Experts of a small language model: 8 picks a token.
Below are experts of layer 7 (counted from 0) of a mixture-of-experts language model. Rows are named router (the router's row for the expert) and show model dimensions 128-191. Each number is 500 + 40 x the weight over its row's rms, rounded and kept within 0 to 999. Numbers have three digits each.
After each expert's rows: "comes before" lists some tokens at least twice as common just after its tokens as in all text. This comes from a sample of Wikipedia text that the model never trained on. Tokens count by the router's weight.

# expert 27
router:541499495431485456498537518551442519489537438438456495550535470501509533488465524503447443476496501440487463459479557500512491509462490511447425450503534533447473569541548583463507529524486446
comes before: " |", ";", ")", " —", " Racing", "の"

# expert 182
router:499464489454509482512520549519454542463505485447479535547571505545496530495499554505487446517579571470452470491456521548536415473509476454508516466463461448461492600519544555473473526552478525
comes before: "s", " in", " by", " to", "ed", " for"

# expert 165
router:576467571454509454526574576525419547478459468484434574513534474555547481468511609590521497571511544505510446433450542542559490485462556458477481518453521495493521582509519524445533557520559499
comes before: "s", "1", "0", "3", "2", "4"

# expert 23
router:543516519513556487523529578550515495501537483457520534540532461556522537484497536554476521492518529466476472469484557519581441442497495484461478479512481507488509494556485530392439516513555533
comes before: "\n", "==", "The", "===", "In", "-"

# expert 110
router:520515552480595477522546509539506516445541513493446566573542524565523498491475539579468460515523504471425486499432575542486504482478495415467511511513492485500497541516534559454480506544505490
comes before: "\n", "==", "-", "|", " ==", "==="

# expert 12
router:524448488482466474503524515558477591489584476438507566525522466524524561498444510544471470500486484432501443463483492537512520508505539444491448408465437427516540565529479548417428539560522470
comes before: "0", "5", "4", "6", "3", "8"

# expert 44
router:543497562497545478449520493561449582458518430448471539509577436515514515481517587546453465523557571465469459453472534495542492495520494470458472390468486517507554535511511530473443518541491442
comes before: ")", ",", " |", ".", "\n", "),"

# expert 81
router:517497528495495437500551572508422587442478455459468528505605536529556529433441535549479495512524552414466449457433535547508469440430448476448464421515470468440583613498511491480459542511543494
comes before: ",", ".", " and", " of", "s", " in"

# expert 64
router:522498574440507481480500522531463541432593445412524501519522430553509485533511552534446458487558509398472425444497565527557467536498457480520482437503528472520502506564502475504453513483536469
comes before: "-", "\n", "N", "′", "W", " Synonyms"

# expert 31
router:552508521427558514482507546532481531448550467487498491554546486567472487480512545581511450522560570505511453489476542520539523525506474469428421480513533481456525590499595516413515540520458450
comes before: " |", ".", "%", "0", ",", "°"

# expert 130
router:496480549468497483470520536542430496468496467444488533559503509545462514496444539510529441476518528487482511390472514532498481419470487454447486501538476448501507546488520534432552544511539467
comes before: " ", " —", " Win", " No", " MF", " L"

# expert 57
router:558506530441469483486506543556492504497520487483487540525514512524519525477500543533455452446472500503501477463480537533539492473496535439460465496500485462417479624560568523410475491526565481
comes before: "–", " |", "0", ".", ";", ":"

# expert 73
router:567514500444525425441512508481445572432572510483528519561513503521507520510495493513505504509585464466541451522432525527539501481441500481474454453531481508495468513487522598449506598495485431
comes before: "1", "3", "2", "4", "5", "0"

# expert 93
router:533463574478619443482496545539447503448486490479460518563524443516607488486491535520485485437515511518466476496443503513494440471450467421425481458470446524522458527586552496468460479470490495
comes before: "-", "–", ":", " •", "N", "E"

# expert 14
router:498473548455527442477487508508427554511515477442485459487642466523527580484499584565447487507587542484469485475454567490504489473470468462453456462506513498466532566552538532487507577523532463
comes before: ",", " (", " |", ";", " =", " and"

# expert 54
router:508461576466556508553522502537411539446526479468480495488546451523539534482449515490496485563523547487472469408475517530509513434455490445481472479498437487397536520491540498422462593433528452
comes before: "|", "-", "\n", "|---|---|", "|---|", "|---|---|---|"

# expert 34
router:518509502485542454529499552529441501483574440469498497496515510546500566451485527534476452474548511475460434406502541515512462499479512468440469446474505474500491543513520506457455551534492448
comes before: " |", "0", ".", "–", "7", ")"

# expert 178
router:554544535499557485458551498522444565466481491488470534494540431539526535467486543517525482537586510499458480427510531480569508484459488430492515468488460464518499556528548509463487521533539429
comes before: "9", ")", " |", "\n", ",", "0"

# expert 62
router:560449488449510415540521587534444551472498490471503527566602467546574535469481558558474518513463552456511462470443494527510477453421457483468472509473454466453540532519537521447452520536513399
comes before: " of", "s", ".", " in", ",", "ing"

# expert 65
router:542511574488523475506546497519526557454505491490446543565557455528503522455435570546474485529486508448483464487486550553535521433467471468456494478506480487469527506571515545434483511481531452
comes before: "\n", " The", "==", " In", " He", "-"

# expert 162
router:532475477479504442520536580590484522512537491460471499520622485502568547451495528517450457531519513508439538470476491480520501478546497451447457395520450499457529540514516542449442570518555507
comes before: " was", " is", "'", ",", " (", " has"

# expert 154
router:527491535455528437494617516519476536464477459526462540520520466517494521459508557543453455545519540482482450477495627514491497436446459504485451472493449456407543550510543535459465531530496522
comes before: "s", " and", " of", " is", " in", " was"

# expert 148
router:534455513520543460541529564534429506486520519486460522570530525526550511458532538506477507488529532459490458395508529482594454471465505439507471474493461465475516573514498519466420556505519475
comes before: "0", "9", "°", "8", "5", " of"

# expert 67
router:498494544513532443503533510514474524488471493482507528508591461539531544489478522555457464552503564442463504484460489524510478438472506453469500486474509463501486559565589557440411518498542412
comes before: "\n", " The", " It", " in", " He", " In"

# expert 3
router:533438553476503447475553533511427555494550486469436496541520489524513555482496530529504511502544544458458467415460600558525484470479517443418437488475451494509509513524538499454504576548525482
comes before: " ", "\n", " —", " +", " −", " –"

# expert 82
router:504489544435528456510542507573448522450533440491501470521571520506534539421501583521456500511503517516459434497467530470513484484462508464468439449502487488497522580502505499455461550504556453
comes before: "'", ",", " and", " was", " is", " had"

# expert 119
router:564475549419511418487540497521416580425513464447467526547538543537502511494464557504549495519509566498454472471476516518503464481492474493562463437516467487476505569491542567456475493540484503
comes before: " ", " |", ":", " also", " election", " Candidate"

# expert 89
router:568515521452563487529508568493470534495503507469442517525506510492570514487501494540448449521546517508503467481507520491496521449450532479452464461465484465490497546488539520413454511534516483
comes before: "0", "9", " |", "8", ".", "–"